config.toml
n_layer = 13
d_model = 128
n_experts = 64
experts_per_token = 2
d_expert = 32
d_shared_expert = 64
activation = "geglu"
moe_layers = [1, 2, 3, 4, 5, 6, 7, 8, 9, 10, 11, 12]
router_score = "softmax"
normalize_top_k = false
routed_scale = 5.66
balance_loss = 0.0177
balance_bias = false
router_bias = true
init_std_router = 0.00858
lr_router = 0.000982
n_head = 2
n_kv_head = 2
head_dim = 64
vocab_size = 1341
norm = "rmsnorm"
norm_place = "pre"
norm_eps = 1e-05
positions = "rope"
rope_base = 10000.0
rope_fraction = 1.0
qk_norm = false
attn_scale = 0.125
tie_embeddings = true
parallel_block = false
extras = ["capped logits"]
init = "uniform"
init_std_qkv = 0.0404
init_std_o = 0.0404
init_std_up = 0.0404
init_std_down = 0.0
optimizer = "soap_variant"
lr = 0.00546
beta1 = 0.95
beta2 = 0.99
weight_decay = 0.026
lr_head = 0.0319
grad_clip = 1.0
warmup_steps = 200
schedule = "wsd"
decay_fraction = 0.618
decay_shape = "pow"
final_lr_fraction = 0.1
batch_tokens = 131072
seq_len = 1024
doc_mask = false
train_tokens = 730300000
steps = 5572
dataset = "wikipedia_en"
Below are experts of layer 4 (counted from 0) of a mixture-of-experts language model. Rows are named router (the router's row for the expert), gate (a neuron's input weights, with its number), up (a neuron's input weights, with its number) and show model dimensions 0-127. Each number is 50 + 15 x the weight over its row's rms, rounded and kept within 0 to 99.
Before each expert's rows: "mostly gets" lists some tokens that are sent to it at least half of the time. This comes from a sample of Wikipedia text that the model never trained on.

# expert 7
mostly gets: "Th", "Wal", "Gre", "ek", "Fran", "Z"
router:43 57 57 82 45 30 54 29 64 73 72 52 45 52 62 59 36 43 50 59 65 68 65 73 72 55 27 27 36 46 65 51 40 66 06 56 40 68 65 74 34 32 41 28 51 85 46 33 73 58 71 55 62 68 60 48 64 62 35 60 71 54 41 31 68 73 65 58 54 40 65 66 47 34 22 45 58 42 54 69 64 53 31 51 66 37 63 52 56 44 43 66 51 45 27 42 54 36 27 76 59 23 46 49 52 38 58 59 45 68 61 45 50 56 43 63 62 72 52 55 61 40 95 63 45 57 48 33
gate0:39 44 57 58 31 61 64 35 66 65 54 92 76 80 49 56 60 34 55 60 63 60 53 63 68 51 54 55 55 29 72 60 51 62 32 67 34 42 79 65 46 47 34 26 51 59 52 33 57 44 53 46 43 58 46 64 59 48 42 40 46 23 35 55 40 52 45 36 36 32 46 61 40 22 41 51 87 54 80 52 62 40 55 48 83 51 48 71 28 43 45 43 50 20 54 26 40 28 46 68 36 80 42 27 61 63 25 62 45 48 58 65 47 47 51 35 48 62 38 39 67 18 87 63 31 33 48 39
up0:34 38 74 38 41 75 52 26 56 41 58 48 64 41 53 49 86 58 19 17 70 64 27 58 62 44 34 68 53 46 55 54 61 62 25 35 28 54 50 92 52 42 52 62 53 35 15 51 40 64 59 54 74 42 79 64 66 34 34 55 53 49 48 61 38 37 51 14 47 76 50 46 47 54 84 51 52 59 71 43 55 52 42 28 50 73 81 55 51 47 84 65 32 52 36 46 50 40 55 72 42 41 29 32 59 51 64 58 54 37 61 23 46 30 29 53 57 46 55 31 50 61 51 42 53 50 52 48
gate1:49 61 41 53 57 45 51 49 25 49 61 70 65 17 46 76 34 43 48 62 62 60 57 38 65 38 61 61 44 67 33 26 26 58 61 12 38 41 55 38 61 44 33 69 74 74 33 50 58 53 38 61 51 40 43 38 56 73 51 41 55 65 50 44 70 43 28 40 70 47 84 46 53 70 21 60 26 42 43 42 37 38 60 56 43 61 52 18 43 77 51 27 75 56 86 58 26 43 31 54 79 37 62 51 63 62 59 54 38 50 42 48 80 29 46 75 27 63 43 51 46 48 39 56 48 22 38 55
up1:33 64 47 62 65 57 53 22 71 56 37 15 63 51 53 24 48 58 39 53 59 55 36 28 45 60 32 48 82 45 43 67 65 50 43 46 46 39 43 38 42 41 74 41 28 49 50 64 64 44 67 64 50 37 64 78 63 13 38 58 40 39 51 53 00 61 97 51 39 47 26 25 53 39 53 26 64 49 39 44 40 19 39 53 47 74 40 54 50 52 68 27 33 57 23 48 45 44 57 65 44 48 31 56 40 59 49 31 67 46 50 48 28 48 49 36 36 42 58 46 45 64 13 48 59 65 59 56
gate2:52 47 37 51 32 37 30 40 58 58 47 52 33 33 60 42 28 50 43 77 58 56 64 40 59 38 60 44 63 42 49 40 63 68 25 62 30 31 67 34 55 55 47 38 41 92 39 36 69 43 81 44 67 52 52 40 72 40 58 47 60 45 29 49 57 50 49 66 53 49 73 63 91 61 25 49 28 39 60 59 77 27 57 41 52 39 56 62 29 53 34 53 52 09 50 59 57 27 26 69 61 19 19 36 57 84 53 51 51 64 63 40 11 40 50 47 62 59 41 50 54 31 58 47 66 47 57 47
up2:53 36 84 47 53 57 65 57 47 55 47 23 60 37 60 76 24 62 53 71 28 58 24 40 63 58 45 51 59 62 38 49 35 42 33 47 43 36 29 29 82 61 58 47 38 44 38 28 56 53 48 23 77 77 61 45 57 50 63 43 78 57 43 71 35 56 50 29 03 39 60 60 28 21 45 39 45 28 72 37 73 33 53 51 63 55 42 50 41 43 49 58 53 19 37 70 38 55 55 71 60 29 47 61 41 63 54 33 66 48 66 40 48 29 50 48 74 40 59 48 39 24 72 36 57 55 64 42
gate3:20 62 48 65 53 49 40 30 59 31 42 44 50 72 37 54 56 25 33 48 55 51 56 58 35 52 53 64 53 77 46 07 73 29 36 28 20 61 39 62 49 31 24 33 44 55 47 46 76 36 38 55 37 44 56 34 47 51 70 55 71 55 41 44 29 53 15 69 27 61 54 46 56 44 11 46 50 71 46 49 43 67 54 59 47 58 44 42 61 47 30 59 50 34 49 34 50 56 22 70 58 25 56 24 49 49 76 64 35 57 48 36 58 29 82 59 53 38 62 47 53 63 54 88 35 29 59 57
up3:44 42 44 33 64 51 44 46 30 47 58 44 73 56 37 29 68 23 55 58 66 60 38 43 68 86 74 56 60 46 56 50 36 43 33 22 39 35 36 82 47 61 46 31 50 52 55 32 84 43 32 38 59 32 53 35 63 56 57 52 76 63 54 45 28 75 46 56 62 48 59 47 49 54 31 80 39 65 36 76 70 57 93 48 72 85 45 57 87 38 60 61 41 42 47 42 44 57 57 58 50 56 55 25 25 40 88 57 58 45 40 58 47 49 54 47 53 49 60 35 22 43 67 57 53 64 36 45
gate4:53 43 55 64 47 33 57 45 72 50 42 84 51 57 70 67 60 41 39 72 70 68 70 90 67 28 36 45 45 59 45 56 63 59 32 80 34 72 53 34 47 45 48 43 62 68 25 56 40 58 62 36 44 79 61 49 68 22 26 63 19 38 55 58 48 61 72 56 49 57 47 61 62 71 59 55 42 47 66 37 51 37 55 59 54 10 64 54 60 61 63 67 72 30 39 32 46 43 51 41 67 57 42 28 35 38 53 45 92 72 35 27 44 53 65 48 59 59 73 44 53 44 60 60 24 68 59 46
up4:80 40 43 51 43 40 61 67 53 61 69 52 35 56 28 84 69 32 49 53 50 58 58 65 70 26 65 56 26 66 30 44 60 34 70 38 42 50 67 54 51 35 51 68 52 54 35 43 56 23 35 50 77 37 45 51 46 58 14 47 26 46 54 53 57 60 52 51 52 85 53 25 36 49 55 72 23 64 62 50 54 19 43 65 54 59 72 46 38 41 57 50 74 65 61 79 71 52 60 64 55 42 58 61 60 20 46 40 36 45 20 57 53 34 48 41 31 44 39 17 54 60 65 89 59 69 46 51
gate5:46 51 79 44 49 69 51 38 57 75 73 53 92 38 59 20 67 63 62 49 64 57 55 68 65 36 49 48 30 60 40 27 64 71 31 51 50 39 55 76 27 62 31 19 30 59 33 48 58 39 56 51 41 72 27 66 61 66 39 45 32 38 65 59 54 42 52 35 67 53 66 30 46 68 47 17 65 76 63 64 46 41 41 43 46 52 67 75 38 52 57 46 39 25 50 40 57 36 43 57 50 26 56 27 56 29 35 60 48 47 48 66 37 50 28 57 49 55 80 72 71 64 51 70 45 48 74 72
up5:51 84 44 42 81 52 49 55 08 69 56 22 33 61 38 55 49 68 70 70 51 20 37 43 08 47 42 79 40 42 94 52 48 37 55 63 42 61 48 70 86 71 46 64 52 44 64 60 37 47 49 23 44 58 37 52 33 67 62 40 53 35 63 33 59 40 57 39 53 53 40 50 54 38 57 70 54 46 62 59 35 52 67 48 29 45 40 51 76 56 49 44 76 30 54 33 39 56 59 15 55 56 46 72 43 40 49 49 27 47 44 48 51 82 69 37 56 43 55 47 60 50 67 64 48 66 49 47
gate6:58 53 51 37 59 17 63 42 54 54 74 82 37 64 34 58 36 59 89 50 52 65 55 71 68 28 42 46 49 48 31 51 36 40 43 82 29 48 57 45 63 39 67 45 63 70 49 53 56 33 49 13 51 65 38 39 29 62 32 40 44 53 32 51 64 20 73 49 48 44 31 56 57 39 31 39 89 64 73 53 64 43 45 43 33 39 78 44 53 42 55 58 73 37 40 44 26 51 27 60 42 51 80 44 56 57 59 41 48 69 19 41 32 35 53 73 52 70 36 22 49 53 55 51 66 69 48 39
up6:42 65 43 40 62 66 47 48 70 57 74 51 58 81 17 54 28 58 43 37 62 57 51 68 53 55 70 45 47 34 60 28 33 47 56 34 57 42 40 62 36 48 42 83 57 75 57 41 52 63 55 29 43 48 11 32 68 34 73 87 56 34 40 46 36 81 61 41 38 28 61 41 46 65 58 52 76 39 61 31 35 55 37 39 40 40 56 59 56 79 44 56 73 23 55 19 38 46 39 61 27 37 51 45 65 33 49 52 72 56 41 68 62 23 54 48 58 48 42 54 42 58 55 75 43 83 37 52
gate7:76 34 79 58 46 73 58 63 49 55 60 56 47 57 27 42 48 30 47 74 57 63 53 47 84 44 50 50 34 45 60 46 47 56 63 44 57 40 53 47 35 35 47 62 39 75 59 85 49 47 54 50 59 58 47 26 46 51 49 38 59 35 38 81 33 36 47 66 53 30 76 53 67 27 36 59 79 36 66 43 39 54 61 49 63 41 32 59 49 27 48 71 51 23 21 41 26 32 33 47 35 34 42 34 57 50 43 30 44 81 50 25 78 44 57 51 79 73 38 13 56 53 62 33 28 46 64 28
up7:68 47 55 50 18 52 58 36 46 46 71 64 44 55 56 62 49 13 30 29 50 61 58 51 70 58 39 48 23 41 36 52 54 38 39 51 24 27 40 47 38 35 70 58 44 73 34 30 77 81 39 56 68 54 54 52 60 53 58 52 64 56 54 61 43 43 25 47 39 60 97 53 51 27 57 42 64 53 67 40 42 30 62 57 34 31 40 54 70 43 57 45 51 02 33 54 37 62 10 55 39 47 61 57 37 37 49 47 47 51 61 37 72 64 55 51 65 71 30 25 58 48 73 48 37 33 74 35

# expert 55
mostly gets: "==", "\n\n", "===", "== ", "=", "===="
router:71 67 76 87 54 61 31 52 34 51 29 37 46 42 49 24 55 16 67 58 37 58 51 30 45 50 62 36 44 66 38 58 59 52 58 86 70 60 89 44 69 70 34 71 30 59 58 41 62 63 51 44 50 40 69 20 54 34 32 54 71 79 45 45 39 65 67 56 21 49 37 50 60 75 46 76 67 25 52 44 28 48 40 54 22 24 52 59 50 35 54 37 32 53 33 36 26 55 35 46 41 54 56 40 38 74 67 41 59 49 43 45 51 63 52 58 62 47 67 68 37 33 62 32 46 51 50 55
gate0:44 37 47 59 59 32 40 55 60 59 15 65 36 36 54 64 49 28 73 47 51 76 29 49 68 71 43 36 48 46 26 63 57 45 40 47 66 33 76 34 49 67 68 47 27 26 46 36 69 73 61 25 46 57 26 53 57 39 81 39 71 42 49 68 57 39 61 57 52 13 80 76 28 49 43 40 59 48 34 44 36 55 23 47 41 38 34 60 60 14 26 49 42 39 56 52 25 23 68 52 61 51 37 38 47 32 54 32 47 67 38 49 41 45 33 63 54 61 43 59 55 54 24 42 27 69 59 38
up0:67 34 68 60 45 46 55 63 51 45 30 63 34 33 42 53 28 51 85 43 34 61 36 61 54 55 50 50 72 63 28 81 43 47 49 41 36 44 62 62 71 54 69 37 32 31 47 42 49 62 55 30 52 37 35 34 62 22 86 36 65 36 56 57 40 15 48 51 43 06 55 61 45 53 36 44 58 34 52 55 43 67 33 58 54 49 66 45 54 20 49 55 34 42 47 53 03 23 64 39 74 53 50 37 31 32 47 47 64 51 16 53 68 59 50 44 42 66 42 51 43 43 38 58 30 86 42 50
gate1:39 61 39 46 66 48 49 70 38 53 31 54 56 57 62 71 71 37 41 46 55 34 60 42 68 73 73 69 73 67 62 65 75 46 77 46 45 30 53 41 64 33 26 42 45 52 37 59 43 49 52 31 44 81 81 34 40 44 64 46 34 65 29 16 70 69 62 39 44 42 71 61 56 81 65 56 63 55 56 76 64 49 33 68 46 39 61 65 43 51 48 31 45 43 66 44 50 61 41 54 22 16 37 43 46 49 36 35 47 62 35 42 87 33 72 50 53 72 59 72 64 27 50 51 54 64 34 28
up1:55 47 50 53 46 51 47 31 40 40 71 55 58 39 48 59 12 54 59 28 25 37 34 40 27 06 29 48 27 42 53 28 18 52 30 58 48 69 34 45 40 55 57 78 57 42 66 26 66 50 59 88 54 39 34 49 46 35 50 41 30 40 64 72 32 44 25 41 47 35 32 53 27 31 33 52 39 35 51 36 31 31 69 41 72 85 31 43 63 55 57 49 59 77 41 76 39 49 56 58 62 55 61 51 50 54 55 66 50 25 66 56 40 53 39 49 54 28 45 43 46 47 52 59 51 49 76 78
gate2:39 11 66 50 31 48 53 52 49 63 55 26 57 46 46 35 60 39 55 75 63 29 34 34 75 46 79 42 54 60 31 45 38 51 33 45 51 50 50 47 52 53 35 55 70 54 39 32 69 54 41 33 72 74 68 58 42 54 35 48 59 44 56 53 56 99 41 53 57 51 59 37 63 77 57 48 65 27 63 58 38 65 68 35 51 39 52 43 60 65 41 62 37 34 31 22 27 28 39 76 58 54 21 56 82 28 63 45 40 58 57 38 31 54 49 46 47 42 57 12 68 60 72 69 24 42 37 62
up2:26 71 35 43 48 56 00 45 39 36 47 53 34 81 36 71 35 66 52 45 36 44 62 45 69 47 15 85 49 62 39 54 67 41 71 63 33 66 36 60 57 46 50 43 40 62 63 48 16 54 60 47 52 35 64 42 68 53 59 51 14 35 80 44 36 49 43 29 51 37 38 67 48 58 52 55 52 78 57 60 49 57 51 58 46 37 55 33 40 70 67 26 63 61 57 73 53 52 56 25 55 40 52 59 22 61 41 56 67 50 49 61 43 70 49 51 57 57 54 68 42 54 18 47 46 45 83 27
gate3:29 40 38 54 76 54 34 89 19 64 52 70 26 60 27 16 55 51 65 49 37 69 59 37 41 58 42 75 52 52 42 14 52 48 39 55 45 51 61 41 48 63 48 59 48 63 25 44 40 60 30 33 72 49 86 51 56 41 39 44 54 63 48 47 61 67 48 60 51 75 57 50 50 55 51 80 51 59 48 74 45 48 52 32 29 70 52 36 51 77 33 52 60 50 27 49 31 68 65 63 36 26 34 65 33 79 43 40 66 60 29 62 57 52 38 55 34 19 53 55 53 81 44 77 56 47 57 38
up3:48 36 55 42 61 25 49 67 30 40 48 84 29 53 46 41 52 52 73 39 50 64 42 42 21 62 43 66 51 52 38 43 50 51 60 54 39 35 47 53 58 67 66 57 64 43 25 53 32 74 43 44 71 27 93 41 73 35 43 42 39 78 59 53 49 69 46 62 47 51 75 49 65 76 48 67 54 54 62 95 49 40 45 51 52 62 61 43 71 66 56 52 74 51 37 31 43 51 73 66 34 10 58 72 20 69 66 64 55 49 29 66 57 42 57 45 47 10 60 65 52 54 38 60 64 50 48 47
gate4:38 35 64 40 32 30 43 51 33 67 48 54 16 64 79 53 77 47 68 71 45 65 25 72 65 37 21 38 54 58 22 45 35 80 36 38 57 52 38 85 21 51 25 30 61 68 53 61 45 24 48 38 60 36 59 15 38 67 63 55 55 67 43 46 65 57 60 63 46 52 53 29 55 34 54 72 34 68 57 39 48 45 47 25 40 43 34 60 69 74 40 41 57 51 45 60 46 38 45 56 49 60 21 45 25 62 53 16 24 39 53 51 47 64 47 60 42 47 31 52 29 53 68 44 50 67 48 48
up4:43 75 43 60 43 74 52 68 78 12 51 29 58 53 39 43 12 41 36 27 45 38 69 19 51 69 70 49 54 44 75 53 56 13 54 31 20 34 41 34 51 48 72 59 33 29 52 35 57 54 43 63 57 73 40 78 34 41 45 56 33 41 61 57 70 29 43 29 50 41 49 68 44 59 71 39 80 33 58 65 67 28 63 70 84 53 57 58 46 63 58 70 33 60 48 39 45 60 55 56 43 37 57 71 58 51 42 64 58 71 35 52 56 46 43 45 48 46 71 29 57 48 29 50 60 47 41 55
gate5:44 57 35 51 55 59 35 42 42 42 22 51 60 51 65 44 65 51 69 36 63 50 51 64 63 48 42 84 38 31 65 81 53 64 44 54 68 43 81 65 30 47 51 27 24 64 65 48 26 33 73 38 39 53 65 19 34 47 26 43 43 58 48 33 67 57 57 35 67 40 61 58 61 48 47 64 46 61 61 39 66 43 31 44 09 42 58 41 48 55 64 67 51 56 45 92 61 55 82 67 40 60 43 58 29 67 37 52 45 52 80 31 49 53 91 48 54 43 62 72 47 59 66 47 41 79 57 52
up5:32 52 59 58 48 27 53 26 69 66 75 45 39 36 60 71 45 38 28 43 47 58 75 60 40 37 32 31 77 55 34 41 42 45 60 44 46 49 37 24 48 35 42 68 62 61 29 26 60 65 29 71 69 47 42 70 46 46 58 62 25 43 29 61 48 46 52 69 56 56 45 51 28 47 46 39 42 44 38 67 30 54 63 71 99 81 51 64 49 60 54 45 47 70 57 25 45 36 36 37 42 34 48 56 52 35 66 35 39 53 56 35 46 62 07 66 57 43 37 37 64 55 12 33 61 29 49 58
gate6:63 71 52 37 46 58 73 62 54 59 50 62 52 46 41 31 64 25 50 31 63 53 56 33 38 67 11 32 41 45 47 28 66 53 46 35 81 24 45 40 51 59 66 67 43 52 61 65 46 60 51 49 39 45 37 13 58 68 28 38 50 34 77 66 81 55 43 60 41 56 60 51 23 50 66 50 45 51 46 22 67 44 31 52 46 58 43 46 29 66 58 56 53 64 35 33 43 55 88 59 44 59 63 31 99 82 53 42 33 47 49 61 48 51 36 26 66 37 50 37 45 46 64 46 61 31 71 42
up6:38 24 44 45 34 54 23 43 49 58 50 38 48 55 50 73 32 52 68 63 30 54 54 67 73 62 93 61 59 41 55 75 41 54 60 73 36 69 47 55 73 51 44 24 52 32 37 21 48 36 62 43 50 67 61 63 39 53 57 56 57 36 57 37 08 44 50 55 40 35 39 60 80 40 41 39 61 52 63 65 36 59 61 52 43 35 73 44 75 33 48 63 60 25 61 66 60 44 40 48 33 52 15 59 07 18 55 51 55 53 45 27 37 73 49 65 51 73 51 53 59 48 45 37 48 68 57 70
gate7:66 26 55 78 32 53 66 54 39 54 26 46 54 47 34 53 48 32 79 64 60 54 24 65 60 47 63 54 49 76 46 38 33 53 58 14 53 57 75 50 62 47 27 30 49 58 48 81 55 59 57 48 87 50 31 62 40 43 48 29 75 48 62 66 29 23 60 50 18 39 76 36 49 80 15 64 57 64 64 65 36 42 49 42 54 21 47 58 53 71 30 23 42 37 55 46 42 47 52 42 57 39 53 20 35 57 68 38 45 49 42 74 75 51 39 55 48 50 37 56 47 46 45 49 72 67 41 42
up7:61 52 65 69 32 32 68 69 51 74 60 59 55 33 63 60 27 43 37 67 48 61 30 42 77 54 58 40 34 33 59 36 46 71 40 59 44 54 55 84 54 66 58 61 59 38 47 23 79 79 53 66 32 35 31 47 48 72 32 68 70 52 66 76 17 46 51 70 27 54 49 60 51 31 49 48 44 42 41 51 69 38 52 62 50 39 34 75 50 61 42 79 19 38 34 60 52 50 67 30 54 41 42 55 55 24 59 35 50 42 50 31 44 72 51 51 46 39 37 49 14 40 58 15 46 73 63 61

# expert 23
mostly gets: "ord", "In", "orig", "in", "offic", "arm"
router:49 39 22 47 58 62 76 60 50 50 50 49 67 47 80 64 51 65 61 42 45 43 72 40 73 53 36 47 71 30 76 61 58 59 65 48 54 54 33 26 74 47 50 63 20 22 43 42 58 15 39 36 42 45 35 59 53 49 69 62 48 46 57 58 07 63 38 65 61 18 43 52 61 61 42 54 57 43 95 59 36 53 58 49 43 52 52 31 47 34 75 52 43 46 56 64 50 75 26 56 22 48 51 60 66 33 29 70 57 32 45 27 54 60 24 61 40 38 39 33 65 49 46 57 35 20 49 60
gate0:54 28 35 38 48 47 60 53 38 70 46 26 44 65 58 33 46 20 64 48 52 53 61 33 70 25 46 36 65 20 56 35 65 58 33 61 54 57 73 67 52 61 66 39 77 63 19 52 61 60 46 70 44 19 40 58 58 38 42 47 30 35 25 18 25 43 57 56 22 38 59 33 53 57 50 61 63 34 55 41 56 40 61 57 55 34 40 36 58 58 61 45 66 28 40 54 79 83 61 93 43 40 67 51 62 44 66 53 71 49 15 40 37 46 64 60 49 76 64 41 65 45 43 40 59 33 37 56
up0:52 79 36 38 61 43 61 60 51 14 56 44 36 55 40 42 48 69 48 29 42 41 34 50 36 67 56 52 36 65 54 59 65 35 43 41 47 52 83 74 73 55 42 27 51 49 65 74 47 74 62 74 06 46 49 37 59 34 58 45 51 31 46 54 38 49 62 55 74 57 63 35 55 57 40 63 69 76 58 95 51 48 37 54 33 61 60 49 38 69 52 82 55 36 21 49 59 41 39 44 24 53 30 71 45 59 37 25 61 42 37 60 36 56 57 53 54 67 32 58 87 59 67 69 43 55 59 41
gate1:75 44 44 48 30 66 61 69 48 52 62 42 61 53 47 63 75 49 54 55 36 67 31 66 53 59 70 34 48 48 34 26 36 74 68 36 33 59 39 41 32 57 55 23 41 46 23 39 57 35 41 20 38 42 23 62 38 55 52 41 69 48 52 53 63 54 59 53 41 73 45 43 54 66 34 31 44 50 76 48 44 32 54 46 40 47 78 54 37 42 56 56 64 41 39 19 59 56 72 49 42 38 57 27 52 44 66 51 77 40 29 32 79 53 39 86 14 46 80 49 89 39 50 33 23 46 41 55
up1:49 41 37 58 44 49 49 43 50 31 54 67 48 38 46 70 53 26 46 65 42 27 32 47 30 33 15 66 55 41 59 68 50 42 40 50 40 48 55 72 53 30 66 64 63 49 58 42 73 64 54 52 68 79 70 52 72 20 21 77 69 46 50 44 42 10 42 59 48 46 55 44 42 76 67 47 40 54 17 24 49 53 43 71 39 51 45 32 43 31 38 25 39 81 62 49 31 43 58 61 60 62 46 43 30 48 43 35 25 56 73 49 40 40 57 22 71 32 39 77 53 54 24 49 44 42 55 25
gate2:43 55 45 47 48 64 57 49 67 54 25 69 99 50 53 56 51 67 32 33 43 26 60 48 71 49 52 55 59 51 66 41 81 83 37 54 39 44 23 30 81 50 71 40 59 52 41 59 77 36 21 61 27 56 41 57 64 69 57 45 59 40 61 48 29 73 53 60 74 61 40 51 54 35 67 63 45 35 55 23 40 27 64 77 52 71 56 42 43 76 57 45 69 47 51 63 30 44 48 62 55 66 52 57 52 51 42 53 24 54 53 56 65 55 57 37 89 29 63 52 80 55 68 45 77 45 62 45
up2:67 52 60 63 87 47 67 75 46 57 72 27 26 62 32 73 50 37 48 26 62 59 16 71 22 33 59 70 28 61 49 45 41 68 55 37 48 47 43 69 20 19 33 64 26 56 40 35 44 63 55 50 56 40 73 48 30 52 52 51 60 70 38 57 78 38 40 72 55 52 48 31 35 48 45 39 53 46 52 60 44 61 29 53 36 43 18 46 53 53 35 52 54 35 39 50 51 56 66 65 17 30 69 58 72 47 73 48 54 49 50 45 37 53 30 34 76 78 57 44 44 51 27 72 33 46 37 51
gate3:96 41 42 43 44 44 45 51 69 43 79 58 58 61 57 10 47 56 44 25 50 72 27 44 62 61 61 53 76 46 76 63 52 65 61 52 37 41 51 54 72 43 53 58 28 48 56 41 66 42 35 78 43 25 64 55 53 29 48 33 65 53 41 58 53 44 54 79 73 23 56 63 49 65 52 35 42 65 57 64 40 37 47 83 71 60 59 48 52 65 40 59 47 68 43 40 40 48 67 73 19 38 38 28 30 73 31 31 71 34 53 61 51 49 37 58 23 44 61 40 65 70 73 45 65 35 38 43
up3:63 66 45 72 27 29 58 66 59 49 65 49 46 45 54 46 37 59 82 50 35 75 39 43 57 39 58 52 76 47 50 51 50 68 62 68 56 61 57 72 53 40 40 56 60 71 62 48 64 48 35 45 73 63 48 28 63 46 41 29 51 39 69 70 56 27 71 35 56 28 32 47 21 71 56 54 14 48 61 46 28 41 59 68 47 20 73 43 14 49 37 40 56 61 53 53 89 50 47 46 79 56 24 77 48 70 40 29 77 59 36 27 49 51 64 51 31 61 62 41 50 65 60 67 39 61 45 58
gate4:41 25 42 52 35 59 74 40 43 33 50 64 73 71 77 54 60 54 43 72 49 43 44 35 61 41 63 58 63 31 79 58 57 55 46 61 26 44 41 72 72 39 45 54 49 58 44 53 61 44 62 11 43 36 43 24 48 59 29 24 58 41 44 36 29 57 41 25 65 39 44 54 66 50 21 46 36 66 58 26 29 59 63 42 37 58 33 62 24 52 70 75 54 51 40 46 56 47 57 26 58 80 55 29 45 48 27 69 36 35 51 48 55 45 62 55 75 59 42 11 56 39 50 18 29 39 40 22
up4:59 53 61 52 79 51 57 63 75 53 47 49 49 40 50 47 49 34 28 48 26 67 52 36 77 43 47 53 84 50 41 70 34 59 23 52 56 43 62 30 48 48 57 59 58 52 51 74 68 32 41 63 46 19 62 77 55 53 48 64 49 27 37 26 40 51 41 58 55 53 19 32 33 48 45 46 48 42 59 53 15 74 45 49 76 56 52 44 53 20 50 48 26 62 40 60 51 63 70 66 49 45 44 31 76 58 60 06 54 45 44 55 11 57 22 51 59 56 63 85 61 54 26 50 57 54 30 43
gate5:46 50 59 64 55 71 48 38 23 56 39 61 83 57 62 40 53 61 54 73 50 40 53 75 26 33 72 43 44 39 72 58 72 55 56 30 57 66 44 41 54 37 51 26 29 64 31 52 32 40 17 41 43 68 30 42 64 57 33 55 57 31 57 39 16 65 73 33 44 33 56 62 51 69 25 55 41 27 33 52 49 58 73 42 29 68 75 45 30 69 58 66 47 56 61 74 64 53 26 35 20 65 37 32 36 24 52 43 28 33 42 56 67 46 75 47 58 62 41 48 56 60 54 70 53 45 68 63
up5:57 64 57 49 39 54 26 48 39 71 72 59 25 48 39 39 46 62 67 36 72 55 40 56 33 20 63 62 30 47 24 49 46 43 32 46 62 68 61 72 82 42 76 35 67 32 58 34 49 74 18 63 27 49 35 56 33 61 17 49 31 50 32 49 60 45 63 62 67 53 49 33 39 64 37 54 54 57 39 22 48 53 52 64 64 45 56 52 39 66 53 42 40 49 51 42 62 54 45 49 13 40 77 67 48 54 27 42 20 64 59 64 51 67 20 66 40 52 68 70 40 28 44 54 57 36 27 19
gate6:37 24 53 55 42 52 58 42 55 18 49 57 49 59 60 37 62 78 63 56 50 61 63 67 43 46 70 37 28 30 46 60 37 41 84 88 18 53 37 52 49 30 62 46 24 56 42 53 54 43 64 37 23 30 47 43 52 58 42 23 58 23 54 55 34 53 48 22 56 56 57 46 64 41 38 43 61 35 51 69 61 36 29 44 49 43 55 52 30 50 34 77 48 42 56 73 48 79 34 52 26 53 44 73 58 56 56 50 45 43 44 62 40 22 66 72 19 60 64 61 63 39 56 60 36 97 31 62
up6:42 32 43 52 20 79 63 40 43 39 50 77 55 70 65 44 77 57 51 54 17 61 42 53 48 59 69 42 51 47 53 42 43 50 69 61 34 61 50 87 67 37 50 53 24 43 72 90 55 61 73 25 57 24 39 34 57 27 48 54 60 59 41 57 49 50 46 50 54 54 53 64 36 65 24 59 65 41 37 64 54 62 40 48 57 56 58 69 44 48 35 65 35 34 72 53 62 62 34 47 37 35 38 62 55 59 63 46 42 36 31 47 26 37 43 60 28 47 71 23 89 45 52 65 18 81 37 28
gate7:81 60 43 63 72 61 60 36 50 38 58 76 37 45 41 37 48 61 71 46 58 68 42 47 38 53 42 34 73 36 79 35 64 71 38 52 65 12 31 68 49 64 39 60 37 60 32 56 75 32 35 29 75 40 31 70 46 44 52 39 74 61 61 45 50 56 51 31 33 50 67 29 46 63 61 52 63 41 63 39 59 66 36 40 46 65 54 48 34 48 46 65 38 81 30 55 56 39 32 46 47 19 56 22 50 52 38 54 62 86 37 29 68 56 51 68 35 48 77 46 67 60 45 75 44 18 42 36
up7:32 61 39 58 40 46 41 27 48 60 67 46 64 40 48 55 36 51 53 56 48 52 22 42 42 56 40 65 61 37 23 81 68 52 61 37 70 83 72 52 40 55 41 41 69 43 69 66 35 59 60 54 28 69 66 44 44 40 41 55 36 46 30 30 41 21 60 58 66 47 57 75 42 45 62 28 46 85 36 12 50 47 60 66 26 28 60 55 17 46 59 59 70 40 40 36 57 57 66 50 52 71 40 65 42 58 46 38 56 11 55 68 20 45 59 34 77 49 42 41 45 62 46 24 54 76 64 59